{"n_layer": 11, "router_score": "sigmoid", "normalize_top_k": false, "scale_expert_input": true, "optimizer": "cautious_adamw", "lr": 0.00167}
Below are experts of layer 5 (counted from 0) of a mixture-of-experts language model. Rows are named router (the router's row for the expert), gate (a neuron's input weights, with its number), up (a neuron's input weights, with its number), down (a neuron's output weights, with its number) and show model dimensions 0-159. Each number is 128 + 24 x the weight over its row's rms, rounded and kept within 0 to 255.
Before each expert's rows: a language model's description of what the expert responds to. This comes from a sample of Wikipedia text that the model never trained on.

# expert 6
It responds to: Tokens in film, album and song articles, such as sub in subtitled and subfamily, ial in Partial filmography, and K in UK Singles Chart.
router [115 139 137 129 138 130 127 143 135 142 105 143  77 135 126  87 147 119 138 139 120 133 190 159 160 120 145 142  86 136 168 127 124 137 150 139 119 170 108 115 145 155  73 149  75 105  94 138  77 107 103 122 157 146 150 130 151 135 126  99 106 158 110 146 116 155 143 102 136 139 116  80  87 149  85 130 141 113 120 143 110 143 136 126 162 143 147 134  98  89 110 152 126  98  83 103 145 121 136 108 116  88  99 134 121  96 115 108 143 122  73 148 114 152 107 104 155 126 112 165  83 155  90 115 135 166 130 117 143 133 150 104 111  96 123 103  92 168 134 135 120 105 149 171 132 148 138 119 109 165 109 120 122 115 125 116  69  88 135 128]
gate6 [121  68  89 115 131 145  83 129 145 133 129 120 109 150 155 135 123 139 134 136 136  99 143 144  86 144 132 126 144 147  91 133 157 105 118 106 142 143 119 121 124  93 129 146 143 169 105  71 142 153 163 132  89 150 146 131 162 117 166 152 144 106  87 137 100 130 183 139 124 128 100 138 152 176 142 150 149 134 129 110 190 138 137 168 121 138 164  89 135 155 105 144 121 111 123  96  98 126 163 162 157 110 128 101 104 168 123 161 147 125 128  68  94 138 129 165 176 140  88 128 131 166 150 117 148 108 142 117 143 146 110 145 116 129 153 154 137  83 118 121 160 152 154 132 139 143 120 129 124 145 140 141 164 141 111 138 184 123 137 100]
up6 [145  92  71 150 128 102 148 109  82 152 100 139 182 146 153 118  78 121 110 128 148 130 134 135 103 140  96 141 171 121 109 145 158 145 127  82 161 137  97 108 120 108 120 122 186 136 107 134 155 165 136 132 130 117 117  80 137 112 122 128 166 141 107  85 124 153 160  96 139 142 128 168 122 112 125 147 132 172 118  86 149 153 128 120 119  57 179 149 143 174  91 131 133 113 161 104 121  91 144 147 142 166 109 126 131 170 161 102 142 102 117 122 140 135 131 168 127 134  87 113 159 147 124 126 125 110 147 148 137 121 116 137 131 157 111 127 141 127 161  97 143 140 140  98 126 136 117 138 109 166 121 132 136 175 119 136 159 129 158 113]
down6 [139  90 146 125 128 120 127 127 120 149 114 151 151 186 146 109 116 117 137 144 144 131 144 181  80 143 156 151  98 128  79 137 104 157 153 117 158  88 102 115 116  79 134 111 104 118 151 132 137 194 113  67 145 121 146 142 156 110 135 132 184 148 114  92  84 171 143 114 123 129 157 108 186 115 137 147 110 106 122 121 161  82 128 147 165 107 112 132 133 160 135 125 139 145 161 134 108 116 146 121 157 108 150  95 120 151 127 132 153 125 102 112 115  74  99 115 140  92 101 158 146 135 151 147 109 139 138 139 139 107 149 140  87 123 153  84 152 104  87  88 145 141 136 124 110 118 164 158 119 125 144 117 131 116 146 128 135 107 119 140]
gate7 [105 113 105 129  99 115 157 141 156 128 130  99 154 166 147 142 128 140 135 149 161 116 103 134 120 141 139 153 110 143 154  94 115 131 133 105  87 123 158 135 151 146 181 110 108 155  77 119  91 154 127 124 128 113 142 152 131 109 125  95 188 133 161 134 124 105 143 131 111 112 142  78 124 193 156  82 142 110  95  85 143 133 160 145  89 141 114 138 127 107 150 157 117 168 135 154 110  90 122  97 147 132 142 120 154 121 118 126 177 153 140 150 119 135 120 129 162 126 197 120 132  88  83 175 129  92 141 101 114 123 151 142 111 136 118 108 148  86 101 144 123 123 157  84 149 113 144 131 174 124 131 140 142 136 146 104 150  96 115 121]
up7 [148 134 144 111 132  81 145 117 110 114 131 181 129 115 127 149 182  60 163 140 140 107  91 136 105 124 128 107 103  85  97  93 109 163 127 114 114 117 107 135 112 138  93 138 167 127 182 112 144 138  99 146 152 139 141 158 126 116 115 127 137 110 164  94 100 116 113 134 111 140 115 139 132 150 114 145 134  96 140 160 147 118 132 147 167 101 147 135 118 127  81  91 109 125 101 169 143 154 122 151 102  98 122 119 157 132 164 116 123 144  84 161 152 105 143 144 111 150 103 119 123 158  82  93 145 118 130 100  84 130 140 122 137 155 111 126 171 126 108 120 131 163 114 110 138 106 186 116 147 158 143 149 113 135  91 124  78 140  99  85]
down7 [204 127 175 152 129 104 147 130 104 112 102 120 134 140  90 164 141 136  88 104 126  84 121 140  79 113 133 154 109 144 134 131 158 150 115 118 133 149 102 116 100 111 133 143 131 105  88 156 110 133 141  99 127 145  84 162 135 117 144  80 170 136 117 125 181 100  81 138 157 139 113 131 125 175  84 155 143 154 111 119  95 109 142 112 138 158 122 110 129 147 168 139 153 116 147 150 139 153 169 139 106 107 136  81 120 110 129 122 129 128 110 139 105  74  65 149 110 137 135 128 102 102 122 172  85 137 123 120 140 133 132 119 143 159 127 142 143 150 124  94 111 142 128 149 136 153 133 102  99 137 102 112 119 159 164 137 112 172 107 124]
gate8 [104 130 120 121 103  98 133 128 123 124  94 107  96 176 145 135 129 185 144 118 134 134 100 129 147 153 135 131 134 148 152  95 112 107 136 141  81 116 129 111 121 117 179 136 108 114 124 127 142 119 130  87 117 143 145  96 107 114 110 131 136 160 174 139 142 154 121 128 115 105 114 140 118 131 103 105 117 104 125 148 132  76 156 187 131  89 136  65 116 113 145 141 169 127 158 209 175 101 142 126 149 145 117 135 141 131 186 109 130 125 179 103 106 127  84  97 110 125 102 140 119 103 108 129 171 103 114 124 134 105 152 152 120 128 104 122 115 126  99 129 117 121 126 151 126 105 175 174 130 135 133 153  78 177 129 136 149 109 110 138]
up8 [ 78 138 133 170  67 178 103 143 145 140 148 116 112 116 115 140 108 109 116 153 138 132 140 139 128 123 128  75 181 144 123 143 112 109 130  89  98 154 141 137 148 114 126 124  95 126 133 126 121 168  87 115  86 135 102 113 109 120 137 123 116 158 171 110 139 154 150 115 116 112  96 109 121  91 122 121 153 117 109 132 128 131 158 152 142 133 121 107 111 126 103 101 126 170 168 123 111 154 111 149  76  90  94 130 129 168 110 106 126 153 116 157 117  99 100 149 132 130  80 103 157 138 125 136 111 184 140 107 129 119 124 145 144 154 164 115 140  63 162 136  91 163 148 148 130 118  84 178 124 126 115 113 108 137 162 118 116 174 114 128]
down8 [ 99 148 142 143 141 138 122 115 120 139  92  88 108 137 134 151 122 144  92 166 124 139 147 119 134 142 123 117 143 136 150 175  95 115 162 175 118 107 146 124  82 137 166 143  70 118 150 121 134 159 144 100 141 123 155  91 115 109 146 135 106 156 131 168 108 125 125 106 111 128 149 134 142 151 121 119  76 104 109 133 113 106  91 134 151 136 150 128  97 130 135 135 167 161 144 206 140 131 127 130 149 155 123 152 140 118 133 100 172 116 168 135 115 136 102  79 147 147 139 119 107 101 124 127 153 104 117 171 120 102 164  98 128 103 147  70 154 110 125 140 130 138 122 158 174 116 131 173 154 149 137 113 145 141  50 146 135 144 118 146]
gate9 [132 116 154 165 134 142 135 101 147 108 123 104 114  86 152 132  92 111 139 105 148 107 119 112 101 141 115 144 122 164  99 199 137 160 100 105 142 161  99 134 149 126 138 141 120 119 154 147 133  99 131 148 130 123 120 124 168 177 140 126 115 123  86 151 123 178 117 154 194 158 134 118 124 138 117 105 104 165 147 151 184 112 165 149 105 151 132 155 111 117 159 105 169 117 131 110 122  96  75 152 132 151 158 112 141 113 103 109  96 137 140 126 153 148 168 144 130 120 146 145 117 115 145 141  99 117 157 167 125 158 107 132 154 144 148 118 134 142 143 136 185 165 161 112 133 145 134 162 101 114 129  76 101 119 126 129 105  80 143 140]
up9 [119 136 107  92 138 145 110 165 153 154 154 127 117 139 118 133 122 128 121 149 127 121 167 151 125 130 126 128  99  58 121 161 103 128 186 143 157 132 159 124 137 169 128 141 154 123 136 159  90 116 161 149 153 141 107 161 126 152 179 152 118  99 101 166 135 106 107 139 125 137 132 158 139 111 157 136  99 115 113 168 131 174 114 166 152 126  98 127 131 132 127 138 159 100 137 136 147 138 162 106 141 107 122 116  86 123 103 138 142 121 138 151 162 147 152 110 150 179 109 146 142 117 132 109 187 117 109 143 104 136 134 160 109 135  99 113  81  65  96 104 163 145 106 170 185 152 144 128 117 158 139 113 134 108 116 142 162  98 149 111]
down9 [107 159 108 116 110 136 105  91 173 168 121  95 122 167 170 109 136 149 144 114 116  99 137 142 163  92 125 136 151 135 129 157 119  93 162 150 123 113 120 101 110 127 153 152 123 151 105 181 132 133 140 103 153 147 152  92  63 108 119 128 103 182 129 118 120 162 142 120 162 135 128 127 137 111 100 124 142 142 128 117 167 137 137 110 120 125 147 136  98 141  91 168 132 159 176 147 152 130 133 136 115 135 147 140 149 152 112 111 143 127 142 154  94  93 125 107 135 168 128 100 149 113 111 101 156 149 111 121 113  67 164 125 112 158 110 110 176  67 124 123 127 131 113  91 151 175  93 135 113 125 160 136 162 153 163 127 160 131 109 120]

# expert 0
It responds to: Word-start pieces after a capital or consonant, notably fl in flight, floors, Flakes and M-erged, often in season or championship articles.
router [159 136 107  90  82 149 142 108 100 113 134 172 121 115 134 165 146 165 117 121 122 121 126 133 167 159 156  99 159 142 125 116 127 108 109 113 141 129 159 109 137 122 126 120 102 105 154 130 145 120 161 142 161 104 107  98  95 130 120 113 119 131 135 115 110 145 141 123 113 127  73  96 156 136 131 134 138 131 170 130  98 127 107 136 135 151 140 113 144 108  95 125 180 100 139 103 152 172 148 124 125 105  83 123 169 105 164 141 131 188 131 167 108 130 139 101  65 145 138  90 108 105 125  96 132 127  81 118 123 134  95  99 128 148 126 149 110 147 154 153 136 153 144 114  99 172 166 108 140 112  58 122 144 164 138  97 118  80 128 148]
gate7 [ 95 104 126 176 106 110 166  79  79 122 118 127 127 142 190 106 133 151 104 141  98 140 181 104 129 107  83 160 112 120 139 113 112 127  67 120  83 145 124 126 109  87 177 112 118 143 115 106  82 170 151 124 126 121 141 142 107 132 100 162 138 119 114 103 114 144 133 115 113 123 141  87 105 153 138  74 139 135 143 104 175 112 143 160 160 106 121 147 118 120 120 110 131 147 128 141 146 163 123 136 115 121 156 134 140 139 151  85 130 107  90 168 100 112 105  67 151 145 127  98 120 158 148 110 120 145 105 137 128 176 105  95 104 134 139 130 116 109 118 139 128 111 143 138 133 153 161  96 147 157 121 132 120 131 110 144 155 115 161 104]
up7 [130  99 141 103 139 141 144 106 139 119 119 120 122 171 113  98 139 151 137 119  94 135 149 163  87 121 148 134 154 110 134 143 105 147 165 124 103 137 123 148 138 137 171 102 138 112 129  86 121 171 179 121 134 158 142 129 110 110 150 128 106 172 160  80 129 112 128 146 121 117 121 122 139 155 168 101 172  77 160 107 121 135 156 143 134 120  99 112 126 150 173  78 119 115 156 145 104 153  86  87 139 175 136 102 119 111 154 129 115 120 123 136 119 112 113 141 110 155 127 123 141 108 118 129  98 142 172 106 125 159 152 166 110 178 115 153 144 118  96 133 139 140 107 110 143 109 143  81 130 119 111 147 143  86 182 107 159 173  73 108]
down7 [129 122 160  99  89  99 156  98 169 105 115  97 164 123 179 125  75 110 121 142 110 151 105 132 114 139 139 100 142 145  92 134 123  95 135 155 110  68 127 155 143 160 132 154 129 119 148 140 128  92 109 131 151 127  97 149 126 136 124 133 125 123 152 186 113  86 145 130 151 114 150 148 105 137 135 105 114 103 112 188 128 107  97 123 105 152  97 144 147 132 141 112 125  97 142  92 122 124 109  70 122 161 134 132 147 156 166 155 106 104 121 154 138 112 156 130 169 156 141 124  81 155 111 147 146 129 114  85 163 157 128  99 116 117 136 181 132  92 142 128 139 170 121 122 110 114 101 110 131 124 141 126 119 172 170 174 119 139 109 113]
gate8 [ 84 143  99 110 154 181  92 108  96 105 156 139 115 126 152 114  90 151 135 135 155 154  76  97 168 150 124 117 156 158 155 134 130 102 125 147  94 134 132 150 149 149 107 136 158 153 118 112 148 137 173 157 142 142 141 111 148 136 112 135 138 114 145 154  95  94 147 118 126 121 121 170 121 125 151 135 121 118 144  94 123 110 155 125 102 124 101 102 107  88 126 114 139 159 163 134  67 129 113 125 105 127 141 141 134  89 161 109 103 128 106 120 152 120 120 148 158 109  85 139  87 131 115 141  81 120 151 179 152 129 108 150 120 111 117  93 147 198 104 127 130  98 145 128 132 148 141 181 106 119 139  84 131 131 152  88 107 134  88 148]
up8 [157 160 141 127 121 116 160 117 124 148 139 114 173 115 155 138 151  84 146 115  83  81 137 125 113 122  95 105  98  92 160 124 163 160 129 166 145 108 164 115 117 133  99  98 133 158 191 165 145  98 116 145  83 134 178 127 114 106 108 158 109 121 131 177 109 118 156 103 172 109 178 153  90  99 130 171 106 142  85 119 151 156  91 142 130 152 133 138  97 121 150 106 116 142 119 104 127 139 104 138 128 161 148  97 120 138 130 141 130  85 145 124 143 137  97 122 127 138 131 124 134 139 147 106 142 110 153 119 146 153 132 128 124 143 159 146 151 120 130 175 117 118 107 126 152 157 114 129 121 145 129 163 127 101  86 109  85  97  90 171]
down8 [126 149 154 107 170 119  84 107 159 121 150 189 139 115 125 155 116 122 132 121 101 115 142  96 118  78 121 166 117  80 106 137  56 173 108 123 146 117 121 113 169 104 106 110  85 121 138 160  92 115 118 136 121 117 106 110 117 130  76 155 112 124 104 169 128 106 114 120 138 156 139  91 159  97 150  85 143 123 139 127 143 125 152  96 130 110  93 116  76 109 126 117 109 143 109 131 106 147 118 139 118  93 129 143 152 101 112 130 135 175 143 148 145 139  93 103  75 143 112 147 155 105 130 118 139 143  77 134 115  93 133 147 150 119 109 173 153 104 108 130 134 139 159 133 133 115 157 136 115 106 144 115  82 104 127  98 129 150 126 160]
gate9 [137 148 131 128 153 129 163 163 135 174 120 119 145 170 125 167 122 115 133 107  70 129 141 127 120 145 109 127  41 148 136 123  97 122 134 132  78 143 103 118 114 111 144 112  82  96 155 110 108 109 114 156 127 123 122 122 110 133 140 143 127 104 108 119  73 135 176 119 131 168 133 153 139 129  66 148 117 167  74 147 153 110  97 141 100 112 150 107 176 110 109 153 169 101 142 142 132 137 151  99 126 124 135 121 133 154 153 148 126 122 126 141 105 145 109 133 147 116 101 132  97 166 125 105 104 140 130 124 213  94 154 110 139 156 137 157 125 105 112 158 104 153 138 112 116  98 115 115 112 129 125 151 117 129 113 167 116 143 144 127]
up9 [124 154 105 152 130  90 160 127 135 143  98 197 119 141 133 117  65 149 135  83 108 140 176 113 104 114 126 134 158 117 127 149 141  81 144 131 138 105 112 106  91 134 141 117 146 147 128  99 152 138 109 121 125 112  97 115 146 111 136 143 146 122 158  98 125 125 121 128 139 116 167 129 171 166 136 134 156 162 131 156  86  85  87 200 135  99 111 150 108 142 112 136 127 100 146 109 111 150 178 132 132 134 142 122 158 157 120 155 116 140 108 160 115 157 143  94 109  91 112  94  80 110 116 106 138 110 145 155 148 127 145 120 122 146 165 108 120 139 129 133 121  90 129 147 137 128 109 115 107 163 139 108 150 163 119 190 109 146 160  91]
down9 [107 107 155 129  59  93 177 192 149 118 128 121 143 129 136 142 135 134 101 121 140 119 115 118 104 106 147 126  93 110 109 128 146  99  84 160 116 106 139 131  99  91 140 119 131 125 128 133 115 107 117 112 189 125 133 107 156  58 117 121 113 133 119 151  71 160 174 152 127 102 140 110 166 131 139 136 112 122 106 161 141 121 106 144 112 102 146 139 148 126 148 124 170 117 150 121 134 152 129  86 136 110 141  89 159 136 129 152 141 105 136 152 136 161 136 106 141 121 170 116  58 150 136  94 130 137 141 151 133 106 127 124 125 173 132  96 143 141 113 120  90 152 144 118 136  84 145 160 141 121 167 128 143 109  79 140  95 127 162 126]
gate10 [142 128 140 106  91  79 105 133 108 129 144 173 132 140 132 129 136 133 103 114 169 104 111 147 103 155 108 138 134 161 156 141  80 155  74 135 105 112 134  81 119 128 168 103  98 138 149 125 152 127 114 135 143 141 145 145  70 100 114 117 127 127  88 163 145 143 156 124 145 117 135 140 142 131 138 203  98 150  89 109  73 116 153 124 123 154 136 128 100 153 146 174 111 121 121 135 146 138  87 156 146 144 142  99 135 147 125 127 139 123 107 106 140 168 140 146  94 154 153 120 123 114 119 102 171  91 133 108 155 149 125 116 101 147 142 120 142 146 112 126 108 146 109 154 125 141 140 101 116 143 162  65 145 162  94 154 167 148 135 175]
up10 [122 131 133 139 153 111 130  98 125 103 134 149 116 143 112 101 117 116 127 122 160 145 141 180 115 142 139 145 143 160 149 134 146 160 131 135 126 113  80 114 132 118 127 102 112 140 136 121 131 128 107 169 130 133 122 112 135 142 148 161 102 139 103 125 162 107 136 111 133  95 161 123  92 125 126 111 118 142 118 129  93  67 108 130 122 128 126 140 104 183 132 106 132 164 159 156 173 112 181  88 135 136 123  78 113 110 120 123 109 158 107 104  99 132 150  80 131 105 122  95  88 125 171  67 139 103 127 157 201 122  97 111 124 187  98 191  93 106  94 128 157 143 132 134 134 131 124  97 136 120 127 106 115 141 161 163  99 137 142 124]
down10 [152 154  97 115 106 145 164 140 132 133 119 115  82 131 129 122 131 150 143 111 157 147 120 119 174 113  94 136 101  97 105 155  89 117  88 140 116 120 100 135 111 129 128 149 151 148 125 170 126 134 121  90 171 167  96 135 126  90 137 123 129 130 115 124 126 158  82 137  92 117 129 188 185 104 156 129  74 164 135 143 182 145 115 115  97 138 171 150 107 109 131 150 113 130 141 125 167 161 110 154 114 135 127 102 141 116 104  99 142 122 127 115  92  97 126 110 146 158 195  99 146 134 102  94 103 113 113 132  96 125 164 138 143 136 122 149 100 121 145 117 123 148 131 139 104 127 115 137 146 144 154  91 113 122 114 181 162 103  79 130]

# expert 2
It responds to: Opening brackets, en dashes, slashes and digits in dates and years, plus mid-name pieces like Gw-inn-ett, H-ug-o, Rajk-um-ar.
router [112 133 142 117 111 127 126  82 146 119 166  99 129 139 147 123 134 104  90 106 153 145 104  92 144  68 154 119 123 181  94 146 170 161 154 109 121 166 136 123 148 134 109 120 147 149 124 135  96 107 130 132 137 114 134 161 167 108 136 119  89 106 141 131 137 134 143 136 169 100  87 141 146 151 118  93 180 130 123 146 137 108 158 120 106 146 130 133 133 115 105 115 135 175  85 108 116 139 168 115 149 145 144 104 173 131 141 171 133 100 101 139  62 153 133 123 135 120  97 111 132 158  87 160 123  87 154 129 125 125 131 164 102 103 158 182 116 107 114 114 142 162 134 138 121 127 136 115  62 162 126 130 129 137 158 118 100  91 121 127]
gate7 [131  76 164 105 140 110 154  86 126 124  64 116 120 101 165 106  95 143 120 124  79  54 121 126 116 184 141  96 114 131 141 143 102 134 118 115 105  61 141 141 127 142 130 115 174 132 166 125 109 129 158 148  62 115 133 137 134 163 153 109 147 108 113 143 140 111 107 142 133 129 113 158 145  98 123 138 139 119 142 148  91  78 149 127 115 135 147 135 125 121 101 146 110 149 154 133  98 155 143 134 104 157 119 142 149 131 146 100 155  97 108 150 147 143 177 142  86 121 150 133 129 119 124 129 109 124 116 125 122 160 180 156 124 123 122  96 100 130 113  95 141 116 124 130 168  96 135 130 148 138 112 143 129 149 179 163 136 164 149 133]
up7 [129 114 106  89 124  97  90 141 130 164 100 142  75 146 119 123 139 164 153 136 111 168 141 111  94  96 110 138 141 149 124 122 133 138  89 120 132 123 146 106 110 145 172 168 112 115  91 171 133 104 121  91  83 127 143 116 108 124 116 147 141 133 104 151 111 115 107 102 153 116 102 153 121 148  89 111 141 151 154 110 149 140 120 153 116 131 128 148 136 140 132  88 144 141 150 121 146  98 105 162 144 142 114 116 157 164 154 131 103 134 129 121 152  84 199  99  77 161 189 158 119 157 131 139 116 117  80 136 119 140 115 128 153 139 160 151 127 153 111 156  61 117  95 145 135 130 168 142 156 116 121  95 150 143 124 106 102 136  94 132]
down7 [142 160 110 102 118 109 164 127 141  93  96 116 113 132 121 140 141 121 157 135 128 117 119 132 116 135 157 106 133 143 126 119 176 133 205  97 114 155 107 106  83 101 120 115 108 120 108 130 106 177 111 127 140 166 172 112 119 103 164  77 112 108  97 123 110 196 118 133 124 135 117 159 110 133 139 121 132 104 115 123  89 106 102 123  73 172 112 105  67 100 130 153 113 131  80 135 148 145 107 122 152 103 127 100  74 120 140 122  99 138 134 109 171 149 124 156 144 151  92 125 111 124 113 167 164 114 107 113 133  72 137 165 137 127 106 151 100 144 143 139  95  89 109 143 139 140 111 131 118 115 128  97 122 109 129 148 129 136 137 132]
gate8 [148  83 138 132 121 139 130 159 110 118 154 167  81 155 134 185 116 136 145 139 113 126 125 139 158 112 121 138 123 145 198 101  87 148  74 193 113 125 141 107 158 124 135 139 117 139 123  98 132 132 106 135 209 147 150 102 144 119 110  96 140 149 146 133 121 117 113 153 113 134 148  81 155 151  94 110 135 151 132 112 118 142 142 115 139 117  98 121 114 145 115 129 132 124 146 108 102 153 142 111 150 141 112 124  99 145 134 157 107 141 120 108 193 121 132 137 128  89 142 168 127  89 149 117 165 145 117 169 141 143 150 120 128 127  96 126 101 164 120 164  98 126 134 118 105 149  99 124  97  74 131 100 130 140 131 108 164 153 101 171]
up8 [125 147  87 122 160 132 147 122 155 134  95  99 186  99 165  99 160  89 103 165  85 140  98 128 147  80 117 107  83 138 133 136 123 143 142 122 120 104 105 133 179 152 118 140 140 142 118 180 116 114 130 126  99  82 152 179 100 101 155 105 134  83 129 119 119 106 124 131 121 128 148 129 158 157 124 133 134 128 137 165 154 112 144 125 130 189 146 138 142 115 132 108 144 150 158 127 141 148 138 151 141 144 104 137 152 111 162 130 142 141  89 104 142 158 109 116 130 157 127 135 129 131  79 175 130 142 125 149 118 117 135 100 118 153 148 173 123  75 148 119 131 130 157 110 157 128 113  91 136 122 109 165 122  98 137 123 100  92 142  63]
down8 [119 163 110 139 128 119 101 107 133 140 132 110 141 137 114 158 107  40 161 143 133 163 125 119 136 173 133 133  85 165  99 148 145 126 133 104 150 154 148 107 107 131 150 111 165 114 157  80 140 123 167 119 147 134 124 110 134 104 147 164 166 151  87 104 108  97  94 108 109 140  77 131 145 122 151 146 118 130  90 135 130 118 139 130 160 109 129 142 127 133  99  78 126 142 114 106 119 117 102  90 156 155 122  98 154 139 130  98 136 107 110 106 137 160 162 146 118 125 166 125 107 148  99  92 134  93 149  90 142  85 165 119 147 104 160  88 153 175 107 146 110 132 136 122 130 149 135 149 128 144  92 111  84 131 125 101 126 171  97 120]
gate9 [181 115 130 147 127 132 165 130 135 140 135  96 120 172 108 157 123 130 103 199 121 122 130 118 107 104 124 138 167 145 141 122 138 158 100 136 123 150  83 166 160 158 151 103 164 106 118 150 200 156 119 108 120 163 144 156 130 107 122 133 104 164  96 137 117 109 129 107 119 108 106 119  98 140 132 123  76 177 123  50 125 139 129 183  97 117 123 142 112 114 122 136 141  67 127 122 127 157 140 135 164 118 143 123 104 137 110 134 121 109 101 113 119 166 124 147 139 137 165  84 134 136 125 116 114 108 149 130 107 109 102 123 150 167 135 152 108 119 117  98 136  93 139 146 161 149 138 136  94 133 154  80 126 126 124 140 140 102 155 143]
up9 [158 103 121 130 129 148 179 107 154 124 154 147 159 121 158 107 124 133 141 118 125 106 150 140 129 144 100 113 135 138 137  99 127 161 130 157 130  84  90 147  92 159 117  76 117 112 112 121 159 130 113 165 110 123 169 130 143 120 126 117 127 128  99 146 133 152  81 140 119 117 124 118 103 123 168  89 121 163 145  81  91 134 110 106  86 137 103 110 161 159 142 133 114 134 109  99  77 121 151  83 108 135 153 171 154 134 144  98 113 130  99 116 158 120 157 127 132 115 144 119 170 127 138 152 159 120 112 123  85  87 125 111  94 158 163 119 150 178  75 137 146 160 119 116 131 131 184  85  96 100 123 112 101 106 130 144 111  98 104 133]
down9 [122 152 117 105 106 168 110 179 136 137  67 154  79 131 139 123 111 127 130 145 163 119 138 158 156 110 170 112 171 152  98  81 116 152 112 121 161 150 150 118 148 118 133 153  89 123 125 137 156 125 128 169 139 127 162  96 147 133 118  96 151 136 120 134 118 165 184 143  99 122 101 174 122 139 145  92 151 119 125 169 119 124  79 137 168 110 183 138 147 153 123 124 136 116 142 139 162 128 106 133 128 112  94 109 140 126 180 124 163  97 112 134 132 145 110 163 103 145 123 170 148 111 188 142  86 157 139 124 137 132 127 100 156 167 120 112 119 142 172  96 141 120 147  87 122 119 137 140 152 142 142 136 125 109 112 121 110 136 143 138]
gate10 [129 148 162  96 107 141 141 138 112 141 101 114 126 136 124 143  94 152 152 157 117 159 117 130 110 100 107 116 100 126 131 101 121 118 132  75  69  70 118 121 136 120 107 171 149 135 163 122 196 120 142 104 104 131  91 132 177 145 170 164 124 118 128 127  82  92 143 122 163 137 115 145  98 121 109  98 156 142 106 143 111 151 136 139 124  72 124 117 120  70 145 122  82 115 167 159 144 127 131 118 136 108  81 144 138 126 117  96 169 128 115 135 141 109 112 100  99 166 153 135 103 136 132 141 148 146 121 136 136 130 141 113 139 147 111 143 124 108  97 170 142 127 175 117 151 125 169 123 100 135 100 166  98 110 113  94 110  90 107 128]
up10 [123 165 129 123 131 163 143 102  84 144 108 127 128 116 122 118 127 116 119  80 163 138 110 147 149 130 113  87  99 151 122 106 130  94 129 119 139 132 130 117 106 122 160 101 160 121  85 158 147  85 128 164 116 137 102 150 142 138 110 122 127 157 166 152  69 165 136 136 146 120 116 126 113 114 158 142 163 135 124 133  88 129  84 122 128  99  96  77 118 116 154 120 132 178 163 133 103 122 153 129  85 105 135 141  83 126 131 137 126 138 108 132 124 107 132 141 128 149 141 137 137  84 125  92 190 144 118 162 110  94 167 116 156 159 141 125 120  86 127  98 129 190 109 174 120 107 100 142 170 182  97 154 132 126 133 109 143 113 141 107]
down10 [117 168 139 140 134 171 103 131 138 165 151 115 128 151 122  96  94 157 143 103 106 144 159 135  65 122 165 150 127 135 139 137 154 116 164  77 118 129 138 172 137 140 118 163 159 149 109 107 122 108 143 111  96 127 132  99 119 133 137 147 159 124 136 128 115 158 124 118 128 134 128  92 114 176 137 159 119 136 100 140 105 100 137  61 112 164 164 100 160 142 148 134 127 141 129 109 144 165 152 122 154 135 105 123  90 114 106 171  87 162 135  73 145 117  81  63 132 141  83 121 144 119 141 140 122 122 152 147 127 121  96 123  70 114 149 102 110 126 139 106 117 121 166 108 127 138 157 139  96 136 147 132 119 105 101  96 115  94 121 120]